{
  "norm_eps": 1e-06,
  "rope_fraction": 0.5,
  "attn_scale": 0.181,
  "init_std_down": 0.0,
  "schedule": "wsd",
  "train_tokens": 403600000
}
Below are experts of layer 2 (counted from 0) of a mixture-of-experts language model. Rows are named router (the router's row for the expert) and show model dimensions 336-383. Each number is 128 + 32 x the weight over its row's rms, rounded and kept within 0 to 255.
After each expert's rows: "gets" lists some tokens that make up at least twice as much of what it gets as of all text. This comes from a sample of Wikipedia text that the model never trained on. Tokens count by the router's weight.

# expert 12
router [155 128 119 160 127 132 125  82 150 148  56 110  49 128  84 141 141 176 105 161 197 120 148 135 119 101 154 194 165 153 159 110 185 144 158 112  68  86 133 113 110 124 102 109 195 106 107 153]
gets: " the", " a", " The", "'s", " an", "The"

# expert 55
router [153 134  91  89 139 138 146 144  83 195 100  97  56  80  71 188 118 119 130 154 115 135 128 139 108 120 177 143 173 141 175  36 131 170 121 131 107 106 165 164  83 150 102  98 171  93  95  89]
gets: " (", " \"", "===", " $", " –", "=="

# expert 56
router [148 158  84 132 170 126 105 116 153 185 101 141  89 122 129 159 133 108 186 121 111 153 121 180  66 185 132 203 106 127 194 110 196 162 137 181 124 119 122 101 138 155  68 117 149 108  96  80]
gets: " a", " an", " the", " first", " not", " known"

# expert 24
router [145 106 101 154 171 113 116 123 126 168  93 134  69 101 110 175 125 166 151 100 136 168 151 117 101 146 172 116 125 207 158 105 180 142 160 137 135 122 147 146  92 152 132 114 105  93  69  77]
gets: "9", "8", "7", "6", "5", "4"

# expert 35
router [100 155  79 118  85 130 127 137 159 130 112 119 137 135  40 139  92 147 165  64 143 111  92 148 105 102 177 100 126 143 124 119 146 135 110 131 125  84 132 145  87 130 114 114 137 105 123 140]
gets: " of", " to", " for", " from", " in", " with"

# expert 30
router [182 152  80 122 152 144  92  99 114 105 151  95 108  65  97 161  52 125 121 122  98  95 172 153 103 186 177 109 177 153 177 167 150 144 168 164 107  99 113 122 110 115  76 139 117  65 130 132]
gets: ".", " In", " —", "In", " No", " there"

# expert 32
router [119 171  62 108 120 124 100 154  94 167 116  96 141  95 110 168  83 169 146  67 150 112 146 135 132 107 235 139 133 111 168 108 178 151 168 135 122 108 118 180 164 116 114 161 152 125 120 129]
gets: " by", " with", " that", " for", " to", " which"

# expert 3
router [202 120 153 139 159 154  85 107 153 166  94 114 107  91  90 190  90 107 146 112 100 120 169 105 135 139 119 106 185 167 163 162 150 129 160 121  97 128 144 123 124 154 105 158  85  82  78 148]
gets: ":", ".", "-", "°", " -", "):"

# expert 38
router [111 162 105 104  66 120 134 105  99 163  22 100 104  89 100 103 136 130 123 134 104 127 140 124  95 135 120  91 149 109 140 131 156 128 181 163 125 134 123 130 135 144 141 137 134  62  86  97]
gets: "s", "a", "es", "ia", "as", "us"

# expert 11
router [160 147 110  90 102 125 125  60 137 107 115  85  48  68 164 140  82  99 159 135 118 194 145 144  32 137 172 137 136 125 139 123 117 167 143 158 148 102 145 134 133 157 111 104 156  91 107 149]
gets: " he", " was", " had", " have", " has", " were"

# expert 27
router [121 138 131 146 141 102 138  64 110 130  95 118  93 112  83 140 112 148 157 109 121 110 108 114 113 105 154 162 189 127 128 109 113 170 135 140 143 102 147  99  32 100 103 115 107  96 117  77]
gets: " |", ";", " May", " October", " June", " August"

# expert 37
router [ 99 134 112 172 175  89  91 117 155 189 138 118 121  99  98 111  85  99 101  87 194 125 132 120 110 123 181 134 140 197 150 153 106 146 192 176 118 103  93 140 143 114  58 128  95  65 128  73]
gets: " |\n", "\n", "-", ")\n", "|", " |\n\n"

# expert 31
router [139 169 137 127 143 156 151 153 109 153  93 129  66 112 144 123  89 112  72 146 131  87 136 135 125 102 128 149 149 163  97 128 104 125 141 123 135  52 143 117 125 147 106 101 148  97 114 144]
gets: "3", "4", "5", "6", "1", "8"

# expert 75
router [150 130 167  86 121 112  69 124 151 129 150 119 111  88 155 119  62  92 112 108 145 186 204 132 102 129 136 125 155 137 128 148 160 169 131 211 135  69 122 184 116 133  92 110 177 118 122 143]
gets: " ", "1", "6", "2", "4", "5"

# expert 28
router [159 114 119 129 164 150 115 103 111 148  94  88 131  47  80 104 107 114 144  52  86 125 181 144 118 131 203 144 136 128 140 104 121 133 181 115 127 119 132 135 149 131 100 130 146 119 102 107]
gets: " in", " on", " at", " from", " In", "In"

# expert 13
router [119 162 103 126 150 112 151 139  72 203 122 100  87 153  81 142 158 132 140  65 149  98 159 121  92 138 204 117 155 124 180 102 111 121 142 128  72  50 102 123 120 114 134 109 153 135 114 122]
gets: ")", "\"", "%", " film", " album", "}"

# expert 68
router [135  90 115 119 135 104 128 116  63 161  57  94 129 121 101 134 147 162 152 106 115 134 158 111 106 148 158 121 153 202 136 102 124 138 145 120 121  71  66 155 150 124 138 108  73 135 126 100]
gets: ",", ")", "\"", "),", " –", "\","

# expert 42
router [127 161  94 112  66  80  98 117  80 164  86 136 111 111  73 158 145 132 141 132 118 117 158 113 114 132 138 111 146 197 164 143 200 149 126 121  98  57  67 145 149 130 116 173 145  68 107  98]
gets: " ", " of", "-", ".", "1", " de"

# expert 54
router [118  95 117 106 159 124 141  89  83 137 139 111  82 114 112 207  70 137 110 133 132 208  66 160 131 129 205 176 130 121 156 115 112 157 143 143 139 100 139  96 161  97 131 115 104 124  91  69]
gets: "0", "1", "9", "8", "2", "7"

# expert 16
router [194  88 117  70  67 135 131  91 119 126 139 105 136 106 101 139 108 157  98 120 126 181 133 133  91  80 186 168 128  93 141  83 158 132 112 158 184  88  74 136 153 136  88 139 163 112 113  86]
gets: " |", "|", "\n", ";", ")\n", "):"

# expert 65
router [132 104  95 114 167 143 104 119 159 156 114  99 100  55 118 150 139 123  88 113 105 149 104  73 111 145 137 183  97 126 206  94 161 218 125 128 109 118 116 207  91 106  86 102 127 108  85 165]
gets: ".\n\n", "\n\n", "==", ".", "==\n", " =\n\n"

# expert 1
router [192 125 111 123 177 155 125 109 129 147  95 133 117 104  88 160 120 185 129 134 122 124 144 109  93 139 178 130 126 232 119 145 162 145 174 138  55  83  74  98 113 103 123 170 128 139 101 127]
gets: " and", ",", " or", ";", " &", " but"

# expert 19
router [154 174 112 122  94  85 143 138 155 127 114 102 100  92 147 168 119  99 120 112 176 102 191 164 131  85 193 174 149 127 134 140 166 126 104 136 113 126 124 131 142 106 125 108 120 105 104 111]
gets: "1", "2", "3", "4", "5", " up"

# expert 26
router [120 186  89  41 145 131 160  72  81 140  93 132 101 133 157 175  89 146 125 121  76  93 126 119 115 119 164 124 229 127 117 171 109 167 153 126 106 130 105 152 110 155 127 113 108  82 113 126]
gets: " as", " name", " that", " called", " said", " known"

# expert 44
router [158 129  77 130 109 143 115 118 128 168 130 103 114  79 130 141  47 188 117 130 128 150 107 108  89 110 144 201 141 168 127 121 167 164 175 137  80  90 110 154 162 139 122 131 141 128  82 188]
gets: " and", " which", " that", " but", " or", " also"

# expert 67
router [191  99 145 119 135  79  94  99  98  87  65 135 128 129 113 141 116 187 125 125 140 154 128 156 126 110 201 119 125 176 132 157 138 178 132 155 120  71  69 139 124  94 121  72 114 109 121 144]
gets: ",", " was", " is", " were", " are", " be"

# expert 18
router [118 132  98 164 177  87 114 127 157 122 144  63 110 108  88 217  85 106  71 104 131 118 152 143 102 129 123 140 175 127 146  94 164 149 139 144  93  79 161  99  81 102 118 102  94 145  96 103]
gets: "1", "2", "3", "4", " (", "7"

# expert 74
router [176 101 123 137 126 151  83 134 145 150 127  82 152 139  95 137  96 115 107 102 117 138 187 126 100 162 122 116 174 111 139 145 170 162 146 194 152 142 148 132 144 136 102 103 108  75  98 105]
gets: " ", " the", " on", "1", " a", " time"

# expert 4
router [108 128 131 133 117  38  93  92 147 176 120  62  99  94 132 122  96 138  78  41 183  84 143 173  64 148 154 137 160 140 151  78 139 182 143 202 124  67 132 185  96 110  71 105 109 117  61 134]
gets: "-", " Country", " •", " Party", " career", " Born"

# expert 59
router [177 117 108 106 137 163 137 170 122 140 137 105 117 116 151  99  72 122 110 106  99  90 135 186 134 145 161 127 180 134 115 132 156 144 182 186 138  60 138 133 161  94 107  76 107  98 119 126]
gets: "0", "5", "7", "1", "3", "8"

# expert 23
router [163 179 140 150 149 155 122 139 131 164 125 129  88  89 117 115 134 150 120 132 153 123 120 111 112  97 154 147 141 121 157  80 139 164 124 153 144 119 112 185  74 144 110 127  85 117 103 161]
gets: ".", ".\n\n", ".\n", ").", "\".", ".\""

# expert 69
router [163 119 125 134 140 109 143 149 139 180 111 100  86 130 139 170  52  98 110 118  93 119 105 181 128 142 141 159 131 105 164 126 109 164 158 101 137 114 102 129 141  81  86 126 124  48  83 138]
gets: " first", "th", " second", " new", " third", "st"

# expert 33
router [161 143 115 103 159 162 136 125 154 143 128 124 106 131 117 167 104 141 125 113 140  85 150 133 142  99 172 200 125 150 141 131 123 163 168 169  70  32 109 142 154  74 101 123 185 144 118 177]
gets: " The", " the", " It", " He", "The", " it"

# expert 50
router [181 156 106 132 123  88 106  56 106 166 147 109 129 114  88 168  95 164 140 110 119 119  58  91  88  81 123 136 138 168 155 105 151 128 134 119 130 121 113 144 131  94 116 112  97 114 131 104]
gets: "-", "|", "=", " -", ":", " •"

# expert 47
router [175 137 113 119 101 125 153 109 159 183  44 111  88 113  98 143 133 190 114 159 184 117 165 129 116 112 133 151 185 135 131 115 109 143 138 134 122  84 145 131 115  93 117 122 182 101 100 123]
gets: " the", "'s", " his", " The", "The", " this"

# expert 78
router [132 169  65 106 148 129  80 113 119 153 103 115 131 133  89 159 107 110 119 125 112 117  95  94 123 163  94 110 119 229 124 139 130 176 160 116  75 119 108 103 128 101  92 127 147 103  86 166]
gets: " ", "–", "/", "-", " −", " +"

# expert 14
router [131 110 156 151 133 118 107 122 131 138  98 134  47 101 145 149  98 118  90 146 125 131 181 114 106 115 153 150  98 177 128 101 131 139 142 169 141 118 146 127  87 154 105 156 140  82  91 126]
gets: "0", "5", "6", "4", "8", "7"

# expert 21
router [140 109 159 105 117 158 154  70 100 155 123 143 120 124  92 133 138 178 140 119 106 140 137 124  95 136 167 171 163  90 136 128 147 150 117 155 112  64 149 103 133 154 135 129 125 120 123 111]
gets: " |", "|", ";", " —;", " –;", "};"

# expert 77
router [175 113 110  38 112 140 112  81 130  92  92  94  97  27 163 103  63 159 153  87 160 156 107 117  53 150 171 118 144 148 115  98 142 197 139 149 134 109 131 139 151 126 111  93 118  62 132 135]
gets: " was", " is", " at", " to", " has", " also"

# expert 73
router [108 125 128 139 134 140 128  84 108 136  61 134  76 121 170 142  52 150 139 128 112  79 149 175  99 126 130 109 155  88 122 105 138 140 197 125 133  94 131 169  85 123 111 159 120  71 115 177]
gets: "0", "5", "6", "4", "7", "3"

# expert 76
router [158 107  72 118 102 138 132 125  90 213  98  80  82  95  99 164 124  93 102 165 113 149 147 100 107 113 183 145 141 112 175  92 148 170 113 120  98  65 123 145  65 147 103  70 131  76 112  89]
gets: " (", " \"", "==", "===", "(", "–"

# expert 10
router [171 164  72 149  86  56 149 121 136 129  31 122 120  80  66 173 130 119 163 108 128 164 169 161 134 125 167 147 173 160 140 125 159 138 122 121  84 106 123 119 148 120 150 156 124 143  71 105]
gets: "1", "9", "0", "8"

# expert 7
router [160 102 143 123 113  93 126 102 140 169 121  91  75  67 155 149 131 128 132 125 131 133 167 156  36 143 142 110 148 133 135 118 141 205 166 135  91 103 119 144  87  97 119 121 136 124  73 147]
gets: " ", " favour", " ₹", " Photo", " aims", " Semifinal"

# expert 61
router [ 98 141  91  62 141 131  85  66 147 148 172 129  91  90 174 238  57 156 128 112 102 119 142 123 108 178 146 160 152 143 203  89 154 153 159 132 106 146 138 139 146 159 105 139 101 136  92 145]
gets: " as", " with", " by", " No", " than", " no"

# expert 45
router [101 156 162 122 120 115 127 117 198 135  99 123  75  92 156 171 120  87 100 107 209 128 138 111 124 100 157 183 113 170 165 143 170 128 121 120  79 110 113 152  96 147  96 105 110 101 127  91]
gets: "3", "5", "4", "6", "2", "7"

# expert 34
router [102 124 154 113 132  96 127 124 107 135 109  85  59 121 133 184 119  73 128 124  94 153 125  94  75  85 129 140 115 132 201 138 156 175 139 175 137 100 132 126 118  66 102 149 128 101 108  96]
gets: "0", " m", " football", " game", " music", " ft"

# expert 25
router [232 152  76  69 179  99 137 135  97 157 108  93 127  70  89 151 115  93 105 115  78 113 153 146 131 122 194 121 203 154 145 106 127 140 144 129 110  47 172 118  79 135 126 202 115  52 121 141]
gets: "\n", ":", ")\n", ";", " |\n", " –"

# expert 41
router [140 113 170 148 171 129 137 115 108  78  33 116 146 172  74 159 123 134 134 139 127 128 142 106 118 138 229 133 153 175 147 149 121 172 130 139 144  89  49 143  97  97 110 154 153 138 101  94]
gets: ",", " in", " May", " January", " September", " March"

# expert 62
router [130 185  51  69 136 142  95 138 128 156 113 133  85 126  94 138 137  98 168 116 133 101 104 143  71 155 168 120 110  90 129  80 193 157 123 169 129  75 126 144 111 110 125 117 124 101 113 106]
gets: " of", " to", " a", " for", " on", " in"

# expert 9
router [141 109 166 147 133  95 116 120  92 177 113 121 117 142 137  97  90  90 100  96 113 122 122 124 105 119 182 113 199 151 123 149 131 170 180 159  84  43 140 128  69 103  67 102 124 101 117 108]
gets: " |\n", " |", "%", " —", " ·", " +"

# expert 29
router [134 147 115 113  97 120 133  92 143 147 118  78  90 112 161 164  80 102  81  58 192 107 121 163  77 139 149  94 116 124 183  85 141 172 171  98 125  50 124 137  59 102  81 145 105  86 120 154]
gets: " of", "\n\n", " Total", " for", "==", " |\n\n"

# expert 43
router [172 173  59 134 126 104 104  73  62 122 103 104 120  88  93 180  90 108 131 104 140 178 136 141 104 108 201 202 124 156 131 125 173 151 121 131  88  97 121 114 161 102 123  59 123 100  94 107]
gets: "2", "0", "9", "1", " recently", " possibility"